Experts of a small language model.
Experts: 96 experts in each of 12 layers, 6 picks a token, a softmax router.
Below are experts of layer 8 (counted from 0) of a mixture-of-experts language model. Rows are named router (the router's row for the expert), up (a neuron's input weights, with its number) and show model dimensions 56-111. Each number is 128 + 24 x the weight over its row's rms, rounded and kept within 0 to 255.
After each expert's rows: a language model's description of what the expert responds to. This comes from a sample of Wikipedia text that the model never trained on.

# expert 41
router [ 99 142 109 151 143 116 117 124 152 143 144 161 166 167 132  92 122 117 171 123 168 131 114 115 105 146 133 136 147 122 153 122 147 113 111  95 157  92 138 133 183 118 149 138 134 149 149 132 105 113 153  85 136 129 113  96]
up0 [151 114 166 134 153 116  63 135 113 160 117 107 128 128 100 152 116 135 144 134 146 102 124 118 131 108 122 124 127 137 146 134 141 147 123 171 155 107 145 136 122 108 155 155 159 154 145 134  98 126 103 137 122 195 128 141]
up1 [105 106 146 123 108 126 129 108  71 131 151 111 123 115 117 121 173 114 169 131 145 134 143  88 145  92  91 119  93 136 127 148 106 154 103 178 118  99 147 144 137 141 158 121 134 167 152 101  96 150 131 132 126 136 106 124]
Discourse words and year digits opening sentences or clauses after a period or comma, such as However, when, Therefore, In 1999.

# expert 20
router [148 136 119 138 113 167 119 166 147 123 123 178 144 159 146 124 136 131  66 125 103 133 148 171 138 129  98 172 133 114 158 158 118 124 106 117 111 120 145 127 138 136  94 106 132 137 114 120  97 144 123 133 131  99 104 130]
up0 [121 152 155  78 164 150 115 168 132 119 121 127 136 152 111 145 138 146 128 153  89 179 117 160 174 158 133 124 116 135 151 129 149 112 160 154  63 169 107 163 141 133 137  79 143 108 159 126 109 117 138 133 166 127 103 144]
up1 [172 128 145 163 105 139 102 170 149 141 135 127 164  94 124 151 158 121 118  68 117 131 122  83 113 107 153 167 106 123  84 194 110 138 150 129  92 111 112  88 107  97 130 146 105 131 116 126 135  86 130 182 138 116 131 148]
First letter or short opening fragment of a word split into pieces, such as p(irate), par(ody), R(&B), often in music texts.

# expert 54
router [147  92 103 166 163 165 130 133 191 141 111 120 116 163 167 133 121 129 120  76 107 167 129 136 160 151 139 130 130 171 154 162 147  93 131 149 122 132 149 134 145 111  76 122 104 143 125 111 127 136 115 140 198 126 107 146]
up0 [151 138 117 181 169 132 149 133 187 126 134 123 102 122 159 131 140 101  90 127 132 145  84 130 162 105 137 124 138 171  95 105 160 129 118 113 131 118 143  97 123 127 126 172 115 130 163 105  93  93 106 136 136  85 113 161]
up1 [126 137 187  77 170 163 106 126 156 140 164 152 122  96 134 149 127 151 125 129 192 148 121 137 136 115 155 161 133 115 106 124  88 167 131 142 120 117 114 118 109 119  94 109  83 189 145 128 116 125 141 169 110 131 114 130]
Opening pieces of words starting with consonant clusters, especially St, also hyphenated -st, -b and -w, as in Stretching, over-stuffed.

# expert 34
router [ 92 123 118 120 147 121 143 114 114 144 100 132 125 149 146 127 143 122 146 123 134 105 135 136 114 127 135 101 126 112 140 128 160 115 155 162 142 146 159  85 162  91 155 114 120 155 155 146 178 114 146 150 185 182 150 123]
up0 [129 100 108 109 115 164 114 132 104 147 164 124 125 162 127 127 103 138 101 145 103 114 136 136  94  73 106 127 125 123 126 157 133 145  78 112 139 116 127  97 120 116 157 160  75 113 128 149 107 140 119 122 147 127 135 118]
up1 [102 160 107 149 158 103 128 151 123 118 118 186 175 146 133 107  98 133 169 155 104  96 130 112 106  97 139 135 100 135 153 109 143 133 109 148 163 130 147 108 114 152 180  92 140 159 116 150 100 188 158 148 127  85 135 158]
Nouns like number, variety, amount, type after a or of, plus route or highway words, letters in acronyms, domains.

# expert 57
router [114 109 130  77 146 168 129  78 147 125 141 121  96 142 138 164 140  79 106 130 133 157 132 156 111 145 184 147 152 111 137 112 169  76 127 150 132 112 155  92 139 102 136 127 129  89 124 168 118 147 110 165  90 124 108  74]
up0 [103 135 132 136 132 130 136 128 183 146 149 156 132  75 149 157 149 136 127 118 110 146 111 118 130 148 157 173  99 120 145 140 109 136 127 143 169  98 164 150 102 126  85  95 125 142 158 102 112 109 109 143 150 135 146 105]
up1 [127 145 127 143 119 106 123 100 125  82 107 148 113  90 125 112 127 143 130 128 127 140  96 133  86 123 105 124 139 115 132 155 129 102 103 151  90 150 160 107 142 189 100 173 161 108 101 102 165 128 139  85 116  73 137 144]
Bare spaces before numbers, slashes, hyphens, braces and Greek, Cyrillic, Arabic or CJK bytes in chemical formulas, specifications and identifiers.

# expert 47
router [170 103 111 123 174 121 168  97  86 134 118 127 102 162 123 106 106 100 146 158 147  98 108 142 152  97  87 109 155 148 169 125 130  66 129 127 141 110 143 146 114 174 124 182 115  96 135 110 149 151 123 122 143 102 133 111]
up0 [163 124 127  85 135 129 170 116 155 162 166 122 142 139 123 147 141 158 111 174 158 132 139 133 135 135 137 111 125 137 157 112 117 148 131 133 130  78 151 146  85 102 149 169 125 150 167 113 114 131 134 136 147  71 124 121]
up1 [135  87 137 113 157 146 166 124 137 110 119 184 130 143 132 138  93 129 140 152 116 137 162 154 121 153 120 111 107 110 123 182 133 172 124 146 126 129 116 153 135 132 126 103 106  91 123 111 148 138  90 148  90 159  98 132]
Word pieces inside French, Portuguese, Italian and other non-English names and phrases, such as de, Saint, Paris, -iques, -ement.

# expert 3
router [ 81 166 119 147 103 115 118 121  94 106 161 138 146 150 157 155  77 110  79 113 128 158 127 139 124 131 135 131 151 128 120 122 148 127 133 142 123 124 148  61 130 158 113 140  90 166 123 142 142 150 174 166 142 150 151 123]
up0 [119 116 143 121 127  88 103 160 127 122 131 168 129 127 156 130 166  83 119  96 118  92 150  62 149 116 118 143 101 150 169 117 114 105 122  95 127 172 137 133 104 112  87 121 153  89 157 101 140 136 158 168 136 120 125 154]
up1 [ 97 126 160 106 135 173 136 111 165 145 116 101 197 138 127 123 148 120 139 124 113 135 157 175 147 112 193 144 123 136 108  87 123 149 135 111 135  82 127 128 158 161 115  86 116 129 132 112 124  78 129 123  93 133 103 140]
Final pieces of personal surnames and Latin genus names, often before "(born" or commas, e.g. Smith, -ović, Tor-pedo, Micrur-us.

# expert 25
router [167 102 100  96 148 128 149 150 123 129 104  97 149 174 104 115 137 155 161 116 103 124 120 128 138 115 142 104 100 132 108 147 117 106 145 160 138 115 162 134 143 136 105 131 164 124 148 137 140 109 124 171 139 124 165 109]
up0 [ 89 117 149 146 120 140 166  87 130 142 129 118  84  60 158 117 135 138 107 114 127  99 142 117 163 110  89 110 145 175 143  74 132 107 140 161 131 129 125 106 156 125 149 133 113  93 172 156 154 110 148 103 143 117 158 145]
up1 [147 126 153 158 129  96  93 108 116 118 111 129 132 114 111 162 108 143 149 157 128 110 130 136 149 120 100  95 166 132 149 136 145  42 119 149 135 120 118 131 137 146 185 144 117 126 112 102 139 157 134  80 173 134  90 141]
First capital letters or opening pieces of foreign personal and place names, split mid-word, such as Luc(ía), P(udzianowski), L(agerlöf).

# expert 61
router [150 103 134  86 118 164 135 135 153 108  92 185 153 133 164 138 123 122 111 114 119 167 146 135 168 156 123 176 142  85 102 178 151 102 127 140 137 128 122 128 123 108 105 138 129 169  73  99 125 117 132 142 102 141 101  75]
up0 [161 121 148 132 128 163 145 168 144 121 106 128 129 118 116 133 100 131 134 157 126 131 103  92 146 125  97 156 112  76 130 181 153 156 101 112 140  89 137 103  85 116 159 111 147 111 128 109 147 120 146 150 154 138 116  71]
up1 [147 132 173  79 145 155 168 140 127 111 130 142 144 114 155 156 129 127 126 117 145 110 143  94  79 122 138 114  97  92 190 144 105 113 172 118 123 151 124 150 127 113 158 123 149 133 128 101 134 107 133 111  68 150  81  80]
Opening letters of lowercase words, mostly m and s (m-ock, m-ahogany, st-ewardess), plus sentence-ending periods.

# expert 35
router [ 99 117 130 173  97 104  97 135 146 134 145 109  80 114  98 118 130 152  80 105 121  85 117 121 166 116 100 105 139 114 100 163 119 105 127 132 127 148 109  99 176 151 108 103  81 126 136 114 145  98 103 177 171 127 154 122]
up0 [ 80 104 139  86  88 124 114 114 173 111 159 152 167 125 174 108 161 133 136 158 126 103 116  90 123 122 168 102 143 138 135 112 150 174 103 126 124 150 136 112 130 118 155 133 134 123 132 129 134 139 156 117 173 106 136 105]
up1 [134 161 125 157  97 158 104 131 120 129 121 100 111 129 116 127 103 146 144 125 157 127  94 141  91 101  88 160 111 158 116 170 114 138 148 142 159 169 130 130 160 102 131 183 111 110 156 142 121  97 134 144 133 123 124 119]
Pieces of English-language surnames and place names after a capital or first name, such as -bury, -ton, -ley, Webb, London.

# expert 27
router [114  85 160 100 153 122 126 144 144 120  85 150 143 150 111  93 161 104 173 113 119 104 150 151 140 142 173 157 129 128 142 187  88 140 134 107 153 104 148 141 137 102 124  65 184 158 141 116 123 109 155  99  83 139 110 152]
up0 [ 97 118 115 121 145 112 122 153 126 141 145 129 157  85  77 167 133 105 140 134 159  38 139 120 124 135 136 114 151  96 153 139 109 169 151 176 123 129 138 133 117 153 146 120 125 149 133 141 121 131 116  84 108 109 119 144]
up1 [159 135 137 114 117 124 127 164 113 161 125 148 184 161  73 124 164 124 132 128  92 123 123 105 131 136 139 175 102 136 141 138 152 159 112 132 129 171 143  97  75 163 106 128 130 150 134  68 162 129 117 163  89 155  72 167]
Opening fragments of verbs and nouns split into pieces, mostly in plot summaries, e.g. threat-ens, ann-oun-ces, tra-ps, rec-, res-.

# expert 48
router [157 106 128  99 150 132 171 103  86 112 155 121 142 178 104 109 114 103 105 147 114 101 131 140 107 141  88  87 148 100 129 145 141  82 164 158 165  96 149 123 118 164 118 193 102  72 147 152 158 152 113 144  90 115 120 129]
up0 [145 139 133 143  84 126 138 127 144 125 137 158 123 163 147 112 143 160 104  96 116 122  95 150 151  78 117 135 134 125 126 225 110 113 136 141 133 129  81 104 172 107 159 126 113 130  96 164 163 135 113 135 140 136 112 139]
up1 [129 140 156 136 157 158 108 113  88 104 117 126 160 138  98 145  95 109 151 133 113 124 116 156 100 145 118  88 103 159 131 140 109 128 137 112 121 131 122 140 159  75  97 151 125 160 141 172 160 147 130 151  99 105 159 122]
Space-led single capitals or short opening pieces of foreign names and titles, e.g. K, Sa, La, Mon-aco, d'-Orient.

# expert 37
router [129 109 133 135 117 129 165 146 120 116 133 106 150 113 135 115 107 180  93 115 148 142 116 136 103 115  85 137 114 145 113 143 146 167 126 110 113 138 165 140 149 122 140 138  98 139 119 124 101 134  69 115 128  63 145 108]
up0 [152 140 138  90 108 100 160  96 125 147  71 131 120 111 150 121 149 125 109 116 164  79 122 169 115 116 111 107 105 113 135  98  99 125 102 131 125 111 163 105 149 120 137 146 116 131 127  91 115 131 121 125 145 131  95 103]
up1 [103 119 135 168  91 119 138 135 146 110 124 142  86 162  86 141 166 113 112 113 132 112  49 129 153  73 108 213 124 131 116 113 123 128 138  65 138 141 138 125 152 119 101 118 127 142 122 137 163 130 133 158 132 127 148 111]
Words in names of organizations, championships and places, such as University, World (Series), National, American, United States.

# expert 22
router [153 139 121  74 143 173 144  97 117 132 168 106 138 157 154 134 116 159 125  88 114 111 139 116 154 137 138 107 133 162 109 133 109 124 153  87 155 175 141 136  97 108 127 122 107 124 168  88 114 118 121 124 142 144 155 142]
up0 [163 155 107  86 137 169 110 102 148 149 123 100 122 152 141 110 150 100  92 114 116 124 116 119 153 114 141 147 131 157 154 110  96 152 110 126 137 137 129 114 120 114 111 117 114 146 120 142 118 130 122 127 174 129 126 154]
up1 [127 168 101 129 163 135 101 149 105 102 103 121 120 120 200 145 145 111 130 141 162 127 132 142  84 103  99 128 109 107 114  87 112 205 132 109 158 113 141 123  72 105 120 154 110 100 159 124 139 104 153 140 107 141 100 110]
Given names and name starts of people in rosters, match listings and credits, such as John, David, Ryan, Willie, Benny.

# expert 11
router [156 140 136 135 123 135 175  93 105 140 152 126 132 126  72 143 135 145 124 124  84 119 146 108 147 157 136 128 131 131 173  88 140 127 105 161 159 143 129 109 134  84 153 134 137 147 142 152 188 168 139 115 163  89 183  73]
up0 [138 124 101 147 117 131 129 133 166 110 106 171 130 146 162 135 128 159  71 122 131 122  92 123 121  91 143 159 117 115 111 109 105 112 130 142 111 140 101 120 178 127 101 133 117 146 139 118 140 123 144 134 112 147 152 139]
up1 [111 131 128 121 124 136 123 168  91 127 126 159 115 135 150 131 101 105 145 100  93 157 157 138 149 119 162  91 106 149 164 147  99 135 116 162 145 132 116 133 124 109 119 102  68 110 140 124 115 117 151 141 134 125 160 100]
Final head words of proper names for places, honours and list entries, often in tables, such as Stadium, Bridge, Street, Award, Cross.

# expert 8
router [150  91  82 153 108 137 113 126 106 137 101 160 126 137 144 158 131 153 119 101 151 134 140 135 132  78 121 101 108 102 119 118 136  99 138 184  73 116 139 131 122 130 166 120 120 137 105 124 118 117  62  73 124 127 177 158]
up0 [107 133 122 108 114 118 148 145  67 125 123 134 142 110 121 143 142 147 145 125 119  99 168 145 109 144 158 165 138 107 128  85 147 100 135 135 112 179  88 150 124 120 136 148 159 146 151 130 109 171 130 149 144 129 133  98]
up1 [126 111 111 142 131  99 133 119 135 156 174 124 190 130 105 129 126 120 138 145 107 124 154 131 148 133 122 111 124  98 151 143 100 129 121 150 129  92 129 104  80 140  94 157 124 120  82 118 112 118 105 153 126  89 126 165]
Field names before a colon in infobox-style lists, such as Coordinates, Family, Suborder, Wins, Key people, Length.

# expert 1
router [109 124 163 185 120 164 123 133  79 153 176  99 107 123 142 106 138 153  98 113 139 143 129 137 142 172  80 141 137 143 125 125 127 122  92 146  87 133 133  72 133  86 135 105 134 112 115 135 152 103 112 138 107 147 111 150]
up0 [151 167 112 172  93 159 145 141 125 153 125 107  73 117 146 117 133 164 163 128 126 126 111 129 148 158 123 121 120 152 156 153 130 122 126  91 117 136 122 136 134 104 114 124 145 145 159 111 110  93  95 143 107  99 135 111]
up1 [155  82 118 133 161 104 137 162 129 184 156 138 119 152 111 151 163 145 125 120 133 120 132 145 127 168 128 138  94 133  98 123 138 140 116 118 132  94  61 119 154  89 130 153 138 114 147 106 127  83 112 127 147 120 116 150]
Day numbers after month names and words opening dates or place names, such as November 24, mid, early, New, North.

# expert 58
router [140 184 157 113 128 118 164 148 149 129 128 145 119 152 146 124 124 134 151 130 101 147 135 114 122 149 120 109 118 116  95 163 129 115  74 118 139  82 137 154 125 131  97 126 135 112 176 135 161 119 136  93  75 165 175  97]
up0 [126 125 155 146 124 135 121 127 124 156 129 144 101 150 109 153 126 198 114 131 151 146  96 132 109 132 107 123 134 118 116 160  88 138 165 132  86  83 111 114 158 109 152 150 131 121 121 163 142 149 102 117 147 120 106  97]
up1 [151 102 102 138  71 104 160 116 104  87 164  95 158 124 141 122 130 150 137 135 133 124 133 129 156 106 121 105 102 149 124 112 107 131 128 145 124 129 182 166 122 123 163 141 131 134 110 147 173 118 105 125 115 170 114 125]
Word starts after the, of, a in prose: capital letters and nouns like Church, railway, Bridge, bomb, Lock|heed, Roll|s-Royce.

# expert 46
router [131 102 100 103 157 141 149 134 109 108  92 113 141 127 148  87 126 186 152 103 115 120 139 140 146 115  77 123 148 137  88  96 129  90 159 147 138 165 146 148 128 155 144 168  99 171 163 117 100  83 110 126 119 126 152 106]
up0 [143 106  82  78 123 146 126 139 109 152 118 120 100 134 100 109  97 116 142 128 121 138 100  86 131 162 100 180 106 124 135 127 142 169 135 145 121 143 127 133 117 109 122 121 107 112 131 116 124 139 147 134 124 121 153 112]
up1 [134 113 133 188 144 147 175 150 114 139 109  97  93  84 144 109 116 133 154 125 185 128  91 120 108 140 119 129 132 139 136 104 176 146 168 152 110  90 122 111  99 135 116 134 109 103 165 133 102  76 126 178 134 122 162 166]
Starts of football club and place names, sports terms and country codes in match results, such as Southend, Hearts, United, Olympic, SCO.

# expert 24
router [121 107 109 110  95  86 117 106 126 112 108 143 174 124 104 143 159 105 106 135 148 181 120 159  98 147 149 124  67  88 144 103 161 136  90 121 138 120 131 141  91 153 162 167 163 141 126 156 159 126 130  99 119 116 135  97]
up0 [108 114 145 157  71  77 112 141 121 155  95 143 139 115 122 115  92 133 137 155 130 114 160 116 126 171 141 129 127 136 114  89 111 114 104 122 105 156 144 147 155 111 150 193 127 113 117 150 132  95 118 134 142  44 187 112]
up1 [116 118  89 133  91 150 109 136 114 125 153 166 125 141  92 131 154 120 112 115 145 116 129 152 144 122 132  81 152 118 113  92 114 103 104 103  92 115 152 154  28  85 134 157 167 116 142 112 140 132  94  86  99  88 125 130]
Word-final noun pieces and common head nouns after his, this or The, e.g. the -idae in family names, species, station, career.

# expert 53
router [131 147 129 104 131 104 166 134 102 121 152 146 116 129 139 122 120 135 151 126 108 127 120 116 138 164 123 166  63 109 120 142 136 164 128  77 144 113 123 133 143  89 100  88 121 107 107  91 125 158  96  94 164 140 122 134]
up0 [122 126 125 108 140 155 127 159 104 163  90 120  54 111  76 109  83 158 159 165 136 124 126 120 154 154 121 148 129 112 150 163 156 178  95 118 130 147 127 179 124 143  92 127 124 110 134 152 116 135 145 143  95  80 124 122]
up1 [131 130 138 121 125  82  92 148 143  83 122 134 186  92 130 150  90 115 134 132 126  73 164  97 163 144 146 172 112 124 135  87 107 126 106 113 172 156 128 134 123 143 116 150 101 131 152 117 139 117 147 131 139 110 134 100]
Abstract nouns and nominal suffixes naming fields or activities, such as development, research, health, -ization, -ism, processing.

# expert 28
router [147 134 171 100 134 121 103 103 111 132  90 127 140 169 132 116 100  76 107 160 103 123 124 130 104 124 126 155 160 173 103 133 107  96 140 119 148 119 128 128 155 136 100 178 126 133 185 139 173 133 162 111 118  68 138  95]
up0 [129 123 152 134 115 152 154  98 108 142 122 151 138 122 118 165 152 119  94 134 115 142 132 137 157 127 140 172 151 127  64 165 145 119 131 155 102 132 134 124 161 108 125 146 155 121 128 142  75 137 148 167 101 120 144 102]
up1 [ 88 114 113 107 121  98 116 103 140 155 109 162 114 129  90 184 137 156 154  97 147 116 122 175 166 154 128 164 124 137 149 106 140 139 126 147 128 140 150  94 139 145 159 100 107 130 102 131 135 160 120 123 145 144 136 119]
Middle and final pieces of non-English names, often Slavic, Chinese, Japanese or with accents, such as Karp|ov, Zili|uj|ing, č, ü.

# expert 5
router [133 155 123 203 122  64 125 160 109 141 189  76  92 105 141 112 138 125 130 134 126 113 112 155  99 150 151 161 166 131  90 150 155 140 134 104 140 124 138 118 141  88 108  88 104  78  88  98 131 133 105  76 130 100 105 107]
up0 [133 148 108 119  81 129 130 168 133 123 163 125 157  86 106 162 139 130 111 115 141 115 125 154 177 148 168 101 147 115 149 165 129 131 105  63 148 134  94 150 113 123 117 106 105 161 127 128 139 107 111 120 121  79  71 149]
up1 [140 176 139 134 154 158 117 150 126 127 132 137 111  80 170 123  96 159 188 141 108 104 108 107 103 126 121 124 138 139 148 142 148 137 113 124 155 130 150 130  93 113 165 112 146 119 121 140 124 178 123 132 100 168 139 111]
Adjectives and adjective pieces modifying a following noun after articles or of, such as early, same, political, unknown, higher.

# expert 2
router [106 104 113 136 148  82  94 171 125  93 106 141 119 121 155 124 154 137 119 122 133 174 157 142 132  90  92 102 157 144 134  67 137 129 130 109 117 116 130  77 147 128 105 106 154 125 143  92 126 126 127 123 118 156  94  78]
up0 [117 110  90  98 157 139 146 120 141  99 112 122 112 145 124 132 144 110 144 151 103 130 148 167 164 138 136 125 118 106  90 119 135 157 150 106  99 163 140 145 135 113 133 152 138 161 160  77 139 160 147 134 153 120 142 155]
up1 [112 133 133 117 136 113 107  89 138 151  90 127 189 119 121  88 129 132 132 104 101 144 107 142 113 118 100 194 118 113 101 107 134 155 128  61 118 159 152 145 119 122 107 100  98  79  97 143 115 120 152 144 114 121 132 105]
Commas, and, or, semicolons and ampersands joining items in lists of names, places and genres, e.g. "Maniwaki, Quebec", "Morrow and Company".

# expert 52
router [103 121 118 108 122 134 142  98 123 121 164 148 118 107 143 187  89 151 128 133 123 148 117 154 160 173 162 117  95  98 109 122 130 131 146 125 127 159 172 113 113 133 133 147 114 118 133 118 133 116 152 170 132 120 129  83]
up0 [100 109 159 124  90 100 123 119 133 137 129 140 136 127 106 132 103 123 134 125 101 126  99 148 147 144 116 172 114  83 110 155 111  93 108  47 138  91 158 130 132 117 158 124 128 166 110 102  70  94 151 105 135 154 126 142]
up1 [134 155 109 138 131 127  91  83 117 131 126 149 182 156 100 142 111 120 117 130 116 124 159 125 132 103 109 165 123 135 137 162  93 112 157 140 128 145 112 147 137 125  94 116 130 151 114 124 114 116 111 109 189 152 155 162]
Last word or piece of a named entity or noun in sentences, before a comma or verb, such as Argentina, company, airport, (moth).

# expert 12
router [ 63 151 123 135 107 133  97 125 138 106  90 130 133 133 151 163 149 146 112 122 155 128 129 103 136  83 110 141 129 130 124 112 118 154  93 139 102 112 135 110 163 119  96 100 123 115  93 130  91 147  80 137 110 107 111 161]
up0 [125 150 131 105 107 138 168  97 124 133 104 150 120 149 176 155 149  74 120  88 116 130 121 159 132 123  91 123 130 160 140 135 118 100 151 105 113 101 107 100 106 168 108 124  92 101 178 122 115 143 113 108 176 146 122 175]
up1 [119 106 114 119 156 200  98 120 135 168  95 124 122 128  78 121 127 104 144 126 129 172 117  75 148  94 136  97 149 135 113  93 103 132 122 127 149 133 130 123 122 130 154 129  87 141  91 130  97 133 139  99 147  88 168 132]
Dash bullets and line breaks that open infobox key-value lines, plus field names such as Born, Country, Genus, Species, Website.

# expert 55
router [125 124 112 122 117 179 144 104 163 127 117 133  92 146 107 114 164 106 181 120 108  72 110 168 117 122 144 142 135  96 173 143 147  98 122 153 113 108 150 149 169 116 125 156 122 144 125 103 124 170 116 168 104 117 149 103]
up0 [107 131 146 103 149 174 111 144 119 160 118 140 112 149 109 146 105 125 147 131 145 147 141 146  87 131 129 106  74 114 125 145 135 105 113 129 130 165 112 128 112  82 104 113  63 133 138 184 118 168 157  87 148 104 128 120]
up1 [144 139 174 136 107 164 184 110 122 133 131 113 155 143 155 175 164  72 121 138 123  97 132 132 101 137 126 110 130 116 157 114 103 126 157 114 115 129 131 148 132 142 136 162 136  96 122 125 141 113 125 129  98 123  99  95]
Opening letters of words, especially c and prefixes like -c after pro or non, rep, dis, inc, comp.

# expert 42
router [ 97 124 114 144 144 124  98 111 155 131 120 157 181 138 125 119 148 121 153 108 157 110 122 119 150 119 121 130 119 135 133 159 157 132 137 141  80 121 117  88 125 110 143 103 110 160 143 146 135 103 167  87 110 158 117 114]
up6 [ 91 117 131 127 155 141  68  86 125 139 122 154 117 147 140  68 135 132  90 147 106 149 124 115 113  93 135 163 155 153 116 127 130 132 114 119 162 125 134  86 111 106 115 142 120 149 170 109 140 129 117 158 148  90 118  97]
up7 [ 86 183 166 139 143 148 112 130 140 163 130 127 118 159 136 122 129  89 117 121 101 144 122 105 102  99 138 137 118 159 149 140 165 117 105 134 135 125 157 100 128 151 130 139 124  79 127 140 156 111 125 126 100 120 170  71]
Pronouns, relativizers and auxiliaries that start or link clauses, such as that, he, which, who, would, and colons before quotations.

# expert 50
router [125 121 138 166  94  81 113 137 112 129 123 139 135  85  73 138 123 135 150 113 116 126 112 161 125 149 153 124 115 103 145 110 152 138  99 147 113 139 115 121 147 128 173 106 124 141 119 141 144  94 160 104 156 153 117  98]
up0 [123  92 139 137 135 139 113 121 142 142 138 127 169 110 157 131 169  98 143 178 114 132 105 164 142 136 140 130 132 116 130  96 113 119 157 105 107 121 141 121 155  53 141 147  94 107 114 150 144 144 147 111 155 175 102 188]
up1 [123 116 133 151  98 188  87 105 134 163  94 164 125 129  91 109 150 140  81 113 128 178 100 152 130 141 116 100 145 146 134 130 111 129 100  61 179 121 153 106 118 143 121 121 149 112 135 123 166  99 133 146 122 132 130 118]
Plural nouns for people and things and word-ending suffixes, such as students, players, warriors, clinics, classes, -ations.

# expert 36
router [136 115 110 126 128 143 137  66 124 113 107 107 110 130 133 120 109  82 184 109  70 168 112 164 145 108 151 122 150 114 157 124 116  92 117 146 114  73 111 151 123 125 117 122 116 119 131  98 126 180 104  96 111 106  96 140]
up0 [101 112 110 132 106 133 111  90  87 124 136  99 137 161 100 125  76 119 108 163 128 155 137 139  96  59 127 174 161 137 158 113 148 157 114  93 128  92 121 123 148 140 118 161 135 118 208 131 146 147  82 139  94 148  68 144]
up1 [133 111 138 107 145 135 129 102 132 154 119 150 168 134  98 129 143 138 109 160 141 136 113 189 124  90 112 188 134 125 101  93  96 133 102 119 126 127 136 143 119 172 118 128 133 136  58 145 107 133 116 120 174 121 145 137]
Inner pieces of rare or foreign words, often with accented letters, e.g. provo-let-a, cerargy-rit-e, Česk-é, si-è-cle.

# expert 56
router [150 162 135 115 101 158  96 153 119 140 124 164 128 133 144 122 132 164 121 121 148 147 142 144 154 103 117 107 167 118 131 106 117 148 152  86 156 139 118 143 169 174 115 100  99 131 140 157 139 133  74 119 108 117 130 172]
up0 [104 164 147 168 136 179  98 139  81 115 135 136  77 122 142 134 109 125 173 100 163 140 140  85 140 138 115 116  92 145 123 113 143 138 114 107 119 134 122 124  56 115 149 107 140 151 149 140 124 137 133 126 148 109 149 121]
up1 [ 79 137 129 174 136 129 133 122 129 148 146 129 144 132 132 117 160 175 124 111 117 144 147 145 132 145 121  83 136 132  94  61 105 141 125 152 124 134 109 143 133 102 129 120 111 135 128  91 122 114  91 147 148  88  97 153]
The = opening article titles, plus career and role words like against, joined, appointed, CEO, and commas after clauses.

# expert 6
router [132 122 109 141 132 128 179 143 112 108 133 134 146  96 151 122 127 125  76 109 147 143 112 114 117 115 137 117  99 122 112  88 121 117 142 166 124 113 145 113 107 164 164 126 120 172  96 158 135 156 102 141 154 113 158  95]
up0 [153 100 134 117 103 114 114 117 125 142 128 117  99 134 145 136 136  94 120  97 123 118 142 123 142 160 129 132 133  94 118 122 129 108 147  89 116 141 119 141 113 160 101 138 104 141 174  70  99 153 118 173 138 123 140 163]
up1 [115 151 133 179 129 126 148 199 122 132 146 176 134 112 121 133 116 108  99 141  84 115  99 172 138 119 147 136 101 140 147 110 155 137 100  83 117  71 122  95 114 117 140 118 138 138 154 156 137 150 134 154 137 108 107 128]
Line breaks after sentence-final periods or table rows and before == headings ==, plus sentence-final words like States, date, season.